config.toml
n_kv_head = 2
positions = "rope"
rope_fraction = 0.75
weight_decay = 0.1
doc_mask = true
Below are experts of layer 7 (counted from 0) of a mixture-of-experts language model. Rows are named router (the router's row for the expert), gate (a neuron's input weights, with its number), up (a neuron's input weights, with its number) and show model dimensions 160-239. Each number is 128 + 24 x the weight over its row's rms, rounded and kept within 0 to 255. Numbers have three digits each.
Before each expert's rows: a language model's description of what the expert responds to. This comes from a sample of Wikipedia text that the model never trained on.

# expert 14
Definition copulas and separators. The is or was right after a subject name in opening definitions, plus table pipes, commas, colons and equals signs in infobox-like lists.
router:115115106134134132095146125141114106112133167132106164176164141101120164120128116102129112124123094089137104144166157132159154094125158156081171122116096119085116114143155125119101115109126146112134085106142110064117169164184130129123060121
gate0:123156088146131123143175103147135119182130140086114081133125121151129091124082126162115113099115143128115126167148109128085160142100136116128121112100137104124157139132154159121094133136104119119102139120118143112112149122148096116148108150
up0:107154137181104104110136118139199105113146127125136128156126140113134086136146100137125116129159126138125155125133095109139143134126138109134118076174129115130148129149145180132141111138113095128082160105129132100088129101117120153140141150
gate1:122134105096093079099129105108150125143126133143131142075114106124156095095134136128110159100153112136121143076087107148154136098138144153157122122103149114157105099091130134165115131194147127158140160144113158126137140168103110097138133150
up1:114117088091118088138138098119116096140132142152104148144140143150135109099161127097075095129139084092130090102097122168169164143166147150112145129092146096122069117123140164143110122179136151116132116108119149111115129149132114142149108146
gate2:095160120114176114148122145136109131110093099191113120162148153150135101129127093175134134162064128146092113115135158130108129098113129160137131122130152145124125137122127112144204140126178145132187093086135139115115128128136114142099146125
up2:107172109130175101142163157157106129104122161153104096142146155138127114118129060161167134161074172117126099130111139110144094134110156167136135128147135162121115125122138134161168122116146162164166064098128130133133114120150134101104141130
gate3:134141104130126170102151139114109100142127143131137131130120130146095137105131114121187125138144161137135134148104113132153104140125103099163145126159110094131088120094155155163104094107108117119093131117125145112147121148128127115074140130
up3:138120085138169156108126131112173082101111107165150117170109154092121093093138083116168132122157067113099097167132111136144142114119108138173130129115126109086092082077093123139151109160158154102142134104118115115125120134134161127115135100
gate4:161124146133126126133123156116117137157116123177126099130112126138092147130129082154136113142086132175122136149130135128117113140079130109130078145141106120134112120102130112110112143119124143153106166138160144131126090129121147098108118121
up4:098134115099129141131110103101135105099114144109163173117145112135143089092123156116103133121145141118148132111127106122149144166156122121148202128115132137142130135134138144102157100134071106117210097094100131141131187126129100143100146138
gate5:141103097150101115112131139128144111127158156087131077131130110161124119113060160131129092096152153104131127096131152122160106094163151162116184089148146107135121148151128128137117157104118126131116147164118142083112127138123143149085110117
up5:161151093143126104141122138128116119176085148083130144150103107177122110095081141140125132137144128091095132141164126115164157122158161148105137098102125110170105136132114121145120125139134110129132093169138159130127143126138116115121095100
gate6:145154147184115137114150135111138127118072085077100116102147132136135144159051121134134082134099153160095130159158125070124108088135134107116107099126100158126138151143146117101125129096168126170111174108142119143132133118147090123119149132
up6:167121111094144111121098128146124113116143129153151123146105137117142110083173108115162160114151111138177115087088104151142147150085126110144160138144152092129078097145132131160157142154097122127150110129149126114131156130114162098147137121
gate7:110153106124148135142146142124169088174136114157138143092136114161130152126122145121124134080108121087123126118065129165136136149147133135114137108120149097144096128132112186127134110139119156148114121122158154124141080130148109112135142138
up7:157118130112134102140119126132117132082114074125109145155114092140136097052123086132146179120150115164127144129136161127122167117103129124179133137142129153142146076180114135154101172158169131088111149096090126159126169123131097142205127076
gate8:159071179110093138146095138058092142149158110115146114138106106120138181169126135167127099122122127174140142098108111134119169161148092125109163134127123159219112109124120185081111160091123108130132132109169144133115121120110124114091108110
up8:098153101112114103150117136152149147126133158118141170127113153119113105086136131117149151178129092095124133117162123107155116096076150127151138120122115135054162121079126129158147112167151127119148158153122124140151103120130136120127168163
gate9:145144096105107116177084098148089175114125156153126153127113099111112113121137132135139105119104165179132174124074122136086130185143129128118148150136138142156198113137132138136127128062141127103116122094084138116149141123084139124177120124
up9:132100149139156163084143171122166082143128129108143114113130151132118161149135118133156150141134119106127090148192157106147126084119122110153132108138101096107094142125119111101159174173129125163144164158125103130119121137134094140134156123
gate10:114118113110133094118100117141126124103096140119122087101176167127148108109127117139123117104142090114085111121132112131091115093133148137134130153090129123128099135116199146111115084143199131131114137157114124134097131111165153113082099144
up10:122136096067182172135108139141106117084126123161131098131141139144084172105126133145127110141126093135107113109111106159155130124129100136177099130099178113106163153159132146104141117137121063120137143125153090123115103116114119123112127136
gate11:142120129125166124133164141150121112160097118157126066116156123128054182150092095106126118087100139113135104127127117148120111113100130168125081113162111127112149122119140100162153116130131152121104130135116121101085125139138147135122101139
up11:164125115107171158150139117141147143142166149114132150146144125120157143144144138161122158162083131099112084121057124130126154113142134135095124112161135129127131124178156155131138166101145165098149131130117091126132104131134092160134179129
gate12:183142133108123113165123163152165142153092098115111087152150136154102123134118089119140102116096101107098141140145115138103121097090127147127124107117107133121153116108110099126128117112135171169130107096137115162154148148123143142130128150
up12:096145131102098139119122128076087156108124118122108157099122161127141110093125147142106144125083123111126130082086129149140132156183134094133148175126118139135095138126116183088128151159101133183151156169156114139082090143134123108098158135
gate13:137140151101139137102089150087122152110104134098135101113154105112117144134113108129139143141145113148113120087133127141152170100158141114183155135126114185135162141130109120162162094132175112143167144158122099137173116110153124128096086158
up13:128115129131114105137130120152137153155127096115108129132125166159158094124141125108142139101131147126124132134125117195087119161088123125101122123098186145106084124124136113115139157116125148120076096130135109127090081159142118104115136089
gate14:130153128117115088142136147100093101122082146122112106162156150154077151109146122070115140088106107103142110138160127114156127114150123144124086128134130111137144123165119119156137096135131148148110128134141156134134171163130159158134100110
up14:134123105134138125142097129157113114157111072137137097159146146161110113092145147095139128131119127126132159128152133146122160126063169149110116147161154123123145142139119125131117113162136119109142118126114129113079138131131118135068132109
gate15:103127116103130128114143110109145115161081147122156140130096104131091143109166158113106099099134114144124128100118134124156125128129137126156124127095102122129107119126111139143152145150117094195153167186135119130110102140111120165085165148
up15:137139109164164155117138160138136175085187098137090126115144138105140119146116073135139180145130131147154155155136118119106136107104133141089095098153133158142177139116177091124139158095178170057099100100145123135134148074130137098131080126
gate16:137128051128126121129110117107130114124127102124112135085157135123142148044090157122106141089147110160112152101143107135133138119102134135144127124126169146135106100147169127170143185162143097135127147100078118121099136138112094130128170124
up16:089142177156137127090147126113162143173163143133148141161099107096126097141131093113109129154148133124130128133091213099139117133158135126128130118147071133124142172128095100142102129090138143135126123111153123120144116118123131186150142090
gate17:158131143115146130137138114124146145113070116157119112140142154133147144157115135126147147127131131098115093128146130173134152134120144126122098085152108111127108159147133132122173115126137176148124158136154081127113166134166136168141144096
up17:170126170106085100132113099134127125132085119199115114122155129129129157110115130097088175125099136102113126121135145154119099120130108155153111157172125131115100130111107115129106151146138147170117166113140157115120116119118149102070099122
gate18:148154093133147141108091120150143105131133129087131114157119131099106101099161136122126111175133150095131084139137085116167108141125133171132123097125094136137103128171096133142172127092156115114159135112103109112127171138129147141118146109
up18:111076172136130121113152132093138133127174106142110152111149145184120148151094139109138144127098111145116156126120168101094078140126080109118095143150145141130117138127084106143088131142107116103086156092129160146118103113136123111110127135
gate19:194184078140121092150136146139142095122126137149083092174144117137128098131122084147150101110133105165124113151156074137125106094113129154101109131118158127127175163112133077149135151151179170131144125154142094126095126148129153134129100139
up19:153106118134154156152157167138093153086134120087106148118164130085154088112110160131120131149137117134132147143100097106074092107111116104151110102113158088130140110148100142102180102135120110105114119105098136103155151107117138110159126105
gate20:092115179130163170081177144104146132141151105094129089143092115114153138162168137146138141161105120149139096110133107111143159144110124126123120119121138135138172135121154181109127122133130116101070122122148119107144128122151143152142130144
up20:119148075155177125145112150110168087144156131145125179115176129130122105092106099160137140101131108153084125124093151173108114112125147124130118132129174162102098142145129104198140152144136144111185099113079121169142129105133080115136134142
gate21:135122113129140126122121126123156124106141092121119086093143082127152164104124134101107129115151090122108136063109108104155136128121127133141118115142128115139127184103127112132151065137178131137139162095118115181099139107109108137146108171
up21:097092207089174128141094115120099140124113133159141158119127133137087161137117111128115148128122143115092161124145147103098126142142095101146115129110117176123151100114117042182148154132112123138119102165101147144138142101105118111153141119
gate22:104151124154100168158125136132072178134122118123115146103171118106128087131145136153151167138131116162147110128107140140120137124148117092158138142137141170129102117136105080126139149147107119122113165156112147139137119116120157132130155112
up22:174123113113199107140126079127145074124127126161138128109104106140137159095127114120105120074133093115102161103129108126129115137097103154131098124128132117114119120136148168149117163115132127143106082081137129136132132145142083130112137161
gate23:135099106120130128113128157141134147159094157142107107126140149125105162120144108173124121111063094121103155166074132147092078084095127136105096142111077089121160117110130107160093147109145137099092160128111077087107109114121127137118094123
up23:074119076137108128078109103129152115099126132147115142137113126141162142167149125117129130107126134127125150116168153115122094132108085125094148126127110164151073104154172101103145161142143114101079106123097126115141113138146116123110177131
gate24:179106153120119115195139085146137130085129140112124145134117135180085147109140104123110107159125115136159155080144091117058120120145081109132081094105130124121137093130104120147122138139087163123129169087111115122081131096095118132135112089
up24:066136151152110108082148158100133094145071106110114098142103134078161127109124160116148121108128145122126102148106189124191140121133174107127169151113149159111102124081146092077154101146149116157162114182140114114155105168172111133118141178
gate25:128151149141127092154157132159111148161128136146113120118145120174170104099126127140117110064156124156153164149120078136120080129115107134127110115100139082116106111114161137134162145144123125137103112111134154129148150096113104143123143132
up25:135138109136185138132107129085144109056120107124150151176101129095116119120117125137110142151107130104060102122116155104134162104192126102132120112145116133105161112133108096129142111115131113130142171149118113146104096127149134094112124096
gate26:136112118124150126156129144090141126135106128078145116149140140121119129119130108152136149127134146147106132110164110145120109108138116124097123176093116107157144123126165133182105135132177184111119143130141156140111092107159157151161138083
up26:092146169125100142115080113140132124118133102173148136142109114100135103120124133113130125124134116128160092179095140113146138123107138101171105089136141136166117133113083085093147105138085099159181150145117115127136138133121130141095118179

# expert 12
Name-internal word pieces. Middle pieces of proper names, mostly places, people and organizations, such as w in Milwaukee and Ipswich, end in Crittenden, and in Banda.
router:116145117116109140080168154089092141132104132146164148135079117110063171141164140074186126150098136159130114109091162141129125153115141102130089126135110130104161123133136107116115131149156071116136116101129110110088132121130141124139126129
gate0:127128131087133176130125134135158156151114098141132118097150129120128125094093132128124143151170130172121104122127095145133122157097124138178107133183184072116106088126155149156138161120129137127117135109138154111102115095125158142104140084
up0:113124139129143070085144131125160150124105111142104141142142126150121131121147143101125144135148139064140142125151111122154134083129146086164106175122049155111140146095162120089102103144103127160132158085075101128150117162113102140136147179
gate1:127160152144074157124156087124120122136115080137154155128111161169104125124151157160121108131146123111060169127118127145163119174148167161136140108119110102098160107134117114131142064161180134190126137165152176133163129124157114137128117106
up1:120117125127095130084145147103112118162133118177132113091094182134109155154124105152152144126134167112137137131134113098143081142105143133132101148128163144164176127146086098135161097170075102130148094124146111101083132175140129138113109161
gate2:137130087169135175115123144118157114120078113129138100128161141165106153136144137121124080094153145106107090136135142131122151124150135165127130148146138139137088141108122124124180146149141161130167122134094092132122180167145134128161098153
up2:158107110166131132154117151082155100109132101121141145143104137135117125101140131110161092152136131154100129128078136113155140131123116089136153114150134134097127108115096124130159107089160185105127149133095128110129156107141068095123087128
gate3:133102089111119119116132098139104122113123125087128134104121119161168140151116176140111087089140115119133126134116156133138126130145128160146134106095140124141112126115145166127115123146077127161109204142136144116119117135103140106102143122
up3:143107111131143146116125079122112101101106105126170129104135120094159126107147097141142104112137152139119109127099127125140092123130107119167103096143145136090113132149126121130162145105097104142146189151144112160158114141137120119100137128
gate4:168121108123105073154096102134115137146124133106138149127122116141106120118164109134095192092105089122108128158153070158150144082101129136121085155129104125168126114162146140126132134127147159123143090144105157128119097085073167111117149135
up4:084163136150097158138147150140100144172094152109129087147163114152145145123143195172133107165162182078143129113093177113154141137136118117133171135133128124125119157086133161145128148142101161111151144124138090117154108111136068150128100107
gate5:136109135104136113093121126113152120172131135129132144152097160171130117107089141149077127126114170101173109156140142113154097132159138155117122134087078132114113192116143115122144130158121147141134106109131132176109106132143159123087147160
up5:141178093139140149126137156151137135108158138182126134161125175083130152108149150148169146143115155140083137093131114126116141121125074094138113123128164129118127124105132126132172136122102100164083100168109119140094096144128172114098100143
gate6:125145123104137074151126129125125129123101153127103098124164101158157103118144141152154132138168095164128146128103083148103126148146129138151109103119140110121149102151104165113130137147153144149116099128119140117136105076104136108150122135
up6:116132106127146172152133098144124101124131124133128104085147141127134136099126159154127152150163108107072097112104161113129157113106136150162112139139114109131116132110119128139198089120117124095183140131112140129153155140169109128146164142
gate7:124137109094081147116144113142134143149123132163102142095144141128137140108156159131148154129123066153081116035147115131200132159126115146129119097124129087122157116161116114138158149121083125100111139155130171142112145104159152111129123131
up7:102157117111114120100137115142134071108115136124116101123085137173136125141117146136136120150087162090087140219162118139133124097098126120188140137111132127131137112140166166174129127152184143135113119096109147149108118144126121146138162133
gate8:116147149096096094157113125142146156121127089106117144109149127120159112136122145149123153132131119151178095117161147152112132165152126127107105145141116095150100116162122131106117099147145125131133189133091094076099107150108156107065119091
up8:136162131141154100132140138134106098145119120165150107142107136117125132116112129112139082112128112124151133128146100119150114131098125133126116110157110149101132077121117123133125121110113116102142121143106129092157143174170163153118103141
gate9:114081114089121106134160109113142144096148138153125080113123122126109160084186127108117174139133121128141160107138121103161156177156146171151115089142104118121126144133131090140126150145142145118147142158088140148115090128061133091161116105
up9:117133078114149121092091121156120138155136119148123099128108180161104125066146110127130057110134179111153142111115094099129080105101132122115163140107095152150163162184137139178103126112134113097119120166120146114101182134152150111133160120
gate10:142135135126122132102113163144169119128105127145110129109133134169170098104102121144091158141133163142096102097110122108107122124128132116117136103140124150110112141121155127132163139097151108128121138126146163123136128097108130101102169099
up10:121127138125148114111141144144154101149122115173117089102141157214128097136128154116099167151125122143114106107088104125105147106130108125131160090142095146085115137100173159126139142128167131125143126123126118149116147126119155103119160138
gate11:141149139096169085121122135133160100118123137132136175085092100093160137120105125115116123114100135172134123115164080109122124085132136140091104119166125129118148113148128131141127108142121125123130137090190091111147168119110118129094112107
up11:146114130108139110089100180113126144129175129132108115133152114111097124104128130124107118100118116143165117129124086109139101105133103113098123136105146095088125131163099138094098159170148112098100133123121087078146162157094137153098137093
gate12:103110132147136124156144153122119101110135111109135150143113137136141102150134133113148119095151106153126145106126103136123079098155075102137085126150133138131130145135099133101105134140147113142111117144087111114154124131099147112137148101
up12:100140084146098124093155123157142112163120152097133111137122137139123137126105133151109167133143110088112119147139143152139140109137153160132127132109127153120124144137112177156122124112130122146160115086134161162116149153158108146095166153
gate13:077166094139106143138131097185157126089163124114133054149136112162134130167105146123142044123092119164161116169121144137120140100109116140134106129175123142111169146160118117051091119138130087145101129150131072142152135118107134154139123148
up13:143135107088157081139148129090101119086136123120161149124074113109155108128136152107092124127129163125110118113110110115103133130117132110135122086122155133134150075149114175104106165114136095124097133130140117143145167138124147105147140142
gate14:166160119112099118156113107113110123133092181138139120106109156166131144121124131111113097135151071096127144134132120131148146153131117156078158132161206112129120127110137127132156162119128160083129184132154115101121100118107124114183130116
up14:136145126134148140112121158116165119093138143138134178121108106118119135121107175140104130181121177152123130137118106174124139131125141114151094093089115103139143169135100106107083096160143111153149123123170142116142122150100143149114116123
gate15:129124158134153109144110126074113124170079165144123144123187120131114152147132123147113097180090145119149123133121150128139147088147139137091107122145114136112134191086114144127129102170094154101149117112155104120156131107145129139129155137
up15:114145200162116137120130104181120124130142129146106159139168138160149166140124158144135102139135124102135103143096174176113180132118160167127146132154121115123132119163135119122063099141142159124156157101134136166095144146155103131138120161
gate16:108093119133159132125114126129092131149073155053131100162116150110084140085136128114123149088121134116135115130142120137089092110170123142112144169115079137091131127148159141133098158127137117088134117154127142130141141175143100103143128091
up16:149199129091151159095104099158100148112114150100130145118133115147132148122136116176146133140120114108135127155106116106128097114106144102104145111153126147150158115152121104128150173093146099112137127140091137114146095117123113136106064111
gate17:120114140176145126137145098139170141156146152172072156105096093154115099133153125135087133146163137123115109144114123148141132140072106112091147148122147088142097131106116148111099151147131125125097157119163112105131110142123135140130133103
up17:105102105127107103095119161128097091113100132084137138147139164117155112139106147122147121103115173126113120155164130107135136090158114129164146092127086149127153153085149083115132121119142097119155142117111132161142164098168147077112099191
gate18:132085108132135078129094115123155141131110125100115065128111113140102144070120160128138121119128130099137132105159102129141146159151084106097113102141152134109085147157148149119148118172137166144138145136126152189096103157146112138139141157
up18:121086149157153108144140103123144148148120109139165101087153088132140094147104116149104136118099077133134085092168114128100138081069128152116123104086117106092143129158149113097115132118122120142147110102099106121105119110139149136156114119
gate19:131117124096133145176112150164125097162075108123106134124110162108151134122126157139106105129144149144104105129154130109088112096073114136152149107136140132130142107106158152154094135085079127137174116144147123109110130149149166114101156139
up19:099109139105124164178136120112135121172083126138077121146129136128146126107096179144108101104089166184142088120139137113128110120055105160163093110125133132131157160108140147146096103097101153124139118121159122127069097132109146079162133150
gate20:121118101128086121125090090161094141137121125121154126104148149136119121132150148132100167153178127140164103115128120074163157105139151137153143131063107145149100163144083180146118129100133150156120137082118137146089103114122165150087171128
up20:134125175119175070146097127122161150091081181160080135084162152144143128125113123098143160103144107151115123100130089149168124123117121110201125152167111147117130136148153146150136057139162145115107117115106138093124101124127133098152142142
gate21:132123174107108158137107138129129158157112129124114124148075131160085105061126122132173101118126119160153115155105127159132146129118117177130105110111129109114135132177076129085109149180142112140148161102128098145122126138152091133107066090
up21:140126111132161154138109167130161149160123168148136136151150155118104113167108113143106143163139143101171089145122173124136080160165154110100155109111122146145125134093129100126135146132126100101109109155180077106132095102138144099150125104
gate22:167120126163136156114131126115135118152171132125075127125151154136164149127132159162145123110153090143156142122101116120078157120151151100155146134116126124111144060119152161166159086100098123130153104201119138128102128135137138155135121117
up22:103102146103094126160143099179118118100124123128135128137142160160136144163137145138143126142114113126143156125081126102108129115117122147171109153103114128105180127133143157126112090091073133129094112173145114110133112110127132110137119137
gate23:124086076144132127142072159158133161143084151116131099143113119126105129116153099102133124110170119098152117126107135109143132133154074081114127147121133132129107114137123085177152143153171154101121139164129117116134140087126091132152182114
up23:082174118091125134095139090132134173105170108122150164139174153093137106115095121165127163145132112116145086113159090101139096131134131173115175136159174140120132147143104122111138142108123166125101101124138152160124101138176109131147172112
gate24:188133156116149103104141109151129107129101058138052094124109148122159151079139153139154105111162138144099124167151117119093124115112163117123084130101122109100156110122159136176138147111110160179141154118091132107144090192146110153130112129
up24:160155124089135126112127167142133110156141131114103113084172121120114104102138146115117156146119117129120142127093152125115103119132123138135093105152137131085142139144112155139110157152079118097162116119129076075163106138089115133112140114
gate25:122131136126128161087129137128161108162149116126137084134091105140167138160124130147171144173107159126138120134151165156172126125158133150139109111107116168137147156155147129134117125128133073138172090113124131122118132150116152140139155134
up25:139118143134175128123073135132108121134121197139116079139100163092142150152121126083133137130094140128155083122126162090138114087131091092123122150157140143160128105118120133113098082164161117114156147145124121133109137117102121112142145114
gate26:110123093106144176123096149164112126128112191137122111145111138131104106102143120129153112158132103147141109149147110144142108078135095149106140142123123125109087150131143146165172165155179145099137130102175150140163165111131156136083134134
up26:101107112126127169110112132158142132163114133111128111156110174151083139098153145141129129130127165111105118156101110152166113111110108164124137096110115131130132149110129147131149155101157135135121091170121165158129190137141139173153138146

# expert 52
Mid-word pieces, sports text. Inner word pieces, often in sports and competition text, e.g. fin-is-her, Nonpart-is-an, advert-is-ement, Un-inc-orporated, m-em-orable.
router:085110121075126099137137144094154128162119152125138109124099134137098145131170124145126183121127130157136116123140131152160121152117096122146098137115149105139149153123142151094102160141073124087134120138150139144142113136114174115148145086
gate0:116128133085091120103130103140089120119129145160083136129152173156143105139155141137162166135127152088144141127134100117121139134169138143144150158186105149135101094157106146146114174160119165110151107145098139133131124108129115149142178118
up0:094129119148146148104147137108184128121148112136105096089116134115141144099144139116132126107163130145140120150143135133140124189131129171147086117118135136157103116153116130134158109145092110142135120129112141182110114122142133127126102154
gate1:147135122136160140103121125120152130131146130100125108122122114120125113163059104145097162137135151128172100113107160118114147136142143168128137147159160121127131128114158154133104148093108111103134138126126171147112111112115143121114118158
up1:107132141146124121114105136131129107152096114181099127115145121194175125142091133138121136127135143107087088113149134121154187133173136122181115087081115151117157164116155128161143099105104154162161150091127128186091124202146106192123125138
gate2:141136119119115120087137108122136127118125151151126140131120143146118075150117095124086140142169171167098152128094140106126136118106133115172121137132124150124147126127071135110105106097124130096144136124101141138140107104118121121120105137
up2:147172125113121111173117100125150162115135145106084131100131146110085124095098116137100149171178153152163157151147139166163102135107133116098090136175132103112140123164073152143148144170118129091144141146151139110114062092126144092083093116
gate3:154095167108159119144146121107121188151099098139115099107111142126150139143144128164126093151129112165102131121142125096119086097134101119128124113157140138112130156093165097150116069112108138133126109142117108160082086138156110118146165123
up3:115109170153105109148152136104142131100131132150155138065117102164159106113100104140136133110148137135079168138153126145111117123141067118115122140142132120135139132100147136136155102095112132100122125129155064101092142108136170133203123116
gate4:098119118146193108113149136130154090140111105142124171096123137153157130101154098142107130116130133134132133149140174122091149099153152126175147087140107129158103119140138121157158117133119129165106165081091117131130107151099084185101102120
up4:078130123123182100112159154138151099165106144148145145111163139182138155104108089166082165104125119136120147153134164142101125120116157113157121103136110137135106129133143138143144090157121125144146117070156139144128090149094117166085147135
gate5:122101144080097124116123101156143130124128140118161127114129147157159117137111089179116150122108136105088130134152157108131136119175113140125108090146167116134144128108147102133122128151115148143076144087141121120143162085107120167140105092
up5:119100112111160120151078126136135125146162072147120126154143101146094158147139128148112112138136131121111107134104135143145135147163105113072108155164132108146138100134139128148132129096119087152088152128105201071088131112122114117135142101
gate6:134127082126145178130132117140122110150071118156105097144104140153133166100130100144094108126103150088108113146145134159161144094136152157141129064141127085153144118109099126139136113179107130161128087153082099142094154128137098123142122122
up6:139109144093117142164151167134125126107136118120133120123117096093142087135134125144154172123133104170123118089105118149151134104116152168119150090148146099123168107142088133156160142163130126112126139116067136120128155127119134127113114108
gate7:156129102121092135148107134077109086133118149132110128157134144135136150118123082133120149133123097141131119146138153106096123174136081121136099143093147154116142103124117118127105128094151130092166107111132122101154082145099082129187098123
up7:130108154134074097150122097118102127157126096122152131136164133106137124125122122112137112073134133144103126105124126137127134134115128144149135108140118140158141138142168111146114137094112179113133135105148139094120113134138131174170113117
gate8:143081145117118112136092149131130133138122132116153112150089114164129109146142120143175129102105088136120149099107142098120112126141091142106175099138171119037144135084127118152095144169160158130133126124106146107102167055170105073103177161
up8:158124150132145118104114131102154124134095108132086168102097089125157166126146116132163119156165108147139110103121126118086074131131101131143084124165143127140160128139118122155105124139129092091114167122071129096120084076115093137154119150
gate9:085149094109112144144134155127125169132114102169116129130110129121131142094131136152091140111127145138110133113152132151161138151167113091121115142112136139141120113152161140150141100161127132126124142141102153132138121159130122124153110103
up9:147167125137134125113111130092117140138145118164147122132128107145138102113103146157115112149084191154137136149125115150137138139112132149156148078132185181106177126143113127150113123110162121143170111125138113111137130091108126120129123101
gate10:145125123112115120096163145144152120135123116119133126101126107105085188127120119126161107106136080170085120114098112101147121170157120133158117138105135112125103136139129106108137169141113144132132118153171136114126125152141105180122118099
up10:103124126130118130128119136129138153103129136100133115101112133156116131175085111116109087133152114102132116105122116154142152128135134143119124146117138124115080132121126117147130115139119118107106117132131117146133123097147157068102118120
gate11:111133145127127146101114142110131112145179152119123085156109173162091093147132101133125165116124119107161125107131111131161109108146121099152085140136113155091128103109129104124086098137110150138099108113116137106169152181116125131101186133
up11:144113115135099112117105131157142118120132130141095147128100119140172169123130145119105102145126123125135103172142124165130124154120144154085163120109084127141131108181161121131149135095105110100115135128133139131093106108202156175142122122
gate12:099085133106141138123149146125118172121101115126137147116110117117130114111143133123153158106122101106145121138127151110140086135114143106074123101120119089099103129125129139151108168142140135120093215139117148127131192131138141137091132150
up12:170140110161116159150102136095165158111138126148084108123132131119128121135127131129123143145137121151134130110141107148109113122157123135122140172163129105161128137128101140134148131129191140119104157085144162120125112124103085094152110139
gate13:120122174126125137147073122119148138155123141157136143105118131133138161091136123136116132128110115150112111135128154132122129128122094108064094128151135130138147078148151155159118141137124112098131139121150094113111135100106147164093129121
up13:196136116132122175106081137132127100102163135133123099128127129111144101111106104156128138120141141117125124073134118108145169106142154141149107123134123143155160089160092149141179129136153157108143121106156087137134110139162122125096133129
gate14:125172137149097118127143129141133123090091140174128121151130115131131114087158138104135107132135119085111107111148120109131129157145163120153143110148114149147127134146091131142141076132151140102127143089158086118114111125083110085103150156
up14:094131117129145148127120132140121145137177153112121148142087131083159132130116130137108118141166137111133156107118150127119118110101106160114121141104117141139122125109133114164163148103117119147129137132086127127154128124143106136117111151
gate15:137132148123113122112171131137115133136106167168139136130171129162116139127078099121127111113132104154177121117145121124103136165127121081104108123155164110119116134097146116134116157146179155099126142141133134074131085105139122126118128128
up15:139146140133129101110136089111105120151110114116099144118171125125125119088103142138127143131125115113159118097148120160159069104127172110166143151176079103147133095141119118141106151108183136147165157170151099114102123137147105127102157141
gate16:132107148134119134108107115169136147161201114137159151112119059112175123185122114120134118156100147156173128170152131136135130138161146131121141151151133124092144124152094111102085163121129095107147110120151135111093152104129141167102134199
up16:130155125123120100109141121135129164138168119122143107090126040125142115147105138115143126121090099156117115128072096138116143126126111149097118125141173129099126118128084130128109138133128101114141119128146113101108113096097160124128112172
gate17:107157176160150103169100135094139134154127139073148180100110125140122083093112131067145123118090138131166127086159166133124119104149179115113122153118143087124089165157139084143111123128157112141150141147179115116173104092105118101146132121
up17:093110142128188129118106118105163134136128124121153157105123132106156160090138121113102160125090150133164150140104157151123131065104165110136121114149172115103076114119147095120134125137146126130121135135165126166190105131147080097107113112
gate18:139147146107095110132148112117088069151122113120150117106096080130097165144099114137109106193137152115178149133131096155122106139126139125085097084142152120113140151150090142141132130135091133147101106140122132101132136180091157136169123107
up18:145130136123114101099106163089119120122132121141170136104121084157148116088090160115119068129152159105151123108151123128120119122127101089096115116186144138130140170111097139142166117129113128115063131131133103126093113117107131135122137133
gate19:112138167121114147116129093133141134145121109161153155083178110113144103118153150118115126140077117138141115108133095104151115110181206128153114120112084106144153134142101145114125131166122113130135154124118091179122154162136124127116090136
up19:147134094118141155170138136127191127168123151151115113179118133122151125134160144121128135157128152097138137151146114146120110119107120127158121137124126145115138097099118123143106109135115160146081151137131120107130097127124092151142106131
gate20:137098109140140115112131117099171126126144118130135149110074151128123147151113159107117154136125177170085137159130083120103096108127083127142123131132093140159162113117127154163151159114126116170122175096151098142168087151134107110081135148
up20:142106078124100105085115095158103104166131101091166143125123131162080117125113118115166158108107140144126119154150131125148109080119141090082099112143149156107129117131103153168140145177161102146108122127157086125158127147127102102108160116
gate21:147121154106176200153136142137118131129087129119103094122101139125128122138136141148122160084152136143127130103161134124107171182145129141167119134098174128100150130102146133105105093132132119124176105109143143136099116057102145104109116117
up21:105121159114110123094085105111148131108119146047121121143159158139125121147143131154123161098108143114120118114168126117139101119132118135103131160159133128166153117158142068118180124118146123130145115112148167159110150109119156088151107151
gate22:130162157114141153118144124115137140141133142108104124176098138120113117125105123124165121112144139090134121153119118132107133188165117100121155120125134148106172108117157122123118116138154127125142114062132122095171127136098080185086159141
up22:157141156165144079134110110168135151144119114146113117110152110158131104083109074146122110157128166157162120149126144118133161143101113139114118119120135102117147167114134110145108172126129155128200131121119127147099110132140138137097138136
gate23:111111108106080106124126123129136101101104141151107126139150127097112090096133142154100124113143114106128111088122098136082125110109134141201134130154114129098120135159149139170096128074150152174136130127084097120110123162173127125149149124
up23:118110104128146118094110142136143106124132125142117127132071097119151113156146086130145107116127186102157122115154150121139117144112143126183143177138138140120104135095152097124119121088139107190122155114102134146163107159141133123112149150
gate24:127142116111091109130086120109137126140158080127101112133129084158111106172132112098159144094135117182110133159135088140094146148204125127096127119164140111133154139127137082178131164154147140137163097159129136087174126101099141131182136096
up24:110138145112110130117130123100140112150134157144133153119145178073150098100106130106115119164160129101148120132106160133143147134121097129167113167102127143122095126120157109079151089100089094108111134117112147146155111150153127168098174124
gate25:168106117171124126142129111136143161144128093143093090130155122111149088173161133123149138144141081121109104112143129125179143140139115156144135128151085120149135142090181146101124145152115171124111081140080106119133122087119124167143156187
up25:124177125095109145143109157116166087138144137119119162111110140114132125088118137132130099105151145116125156106157113113097140111118146102123102146118160165091131134102089107153151138151137084114164153116165122125113118131102140059117099089
gate26:134099131124125111151159118111163081140092132133142125111146114108141109153156128188101148128110147115171141141122117122093078139123105120147111107146108085096144119127073073149119114161105107156121141177129138148159133168149112157110112137
up26:118115140141151101120129088139105097142141104104146127116113132116112072104160107152156156129116103139137161106093143102109113091092135159107135177120131072122108120133131100127106096153153109104096097117111117152136154111179146150107156126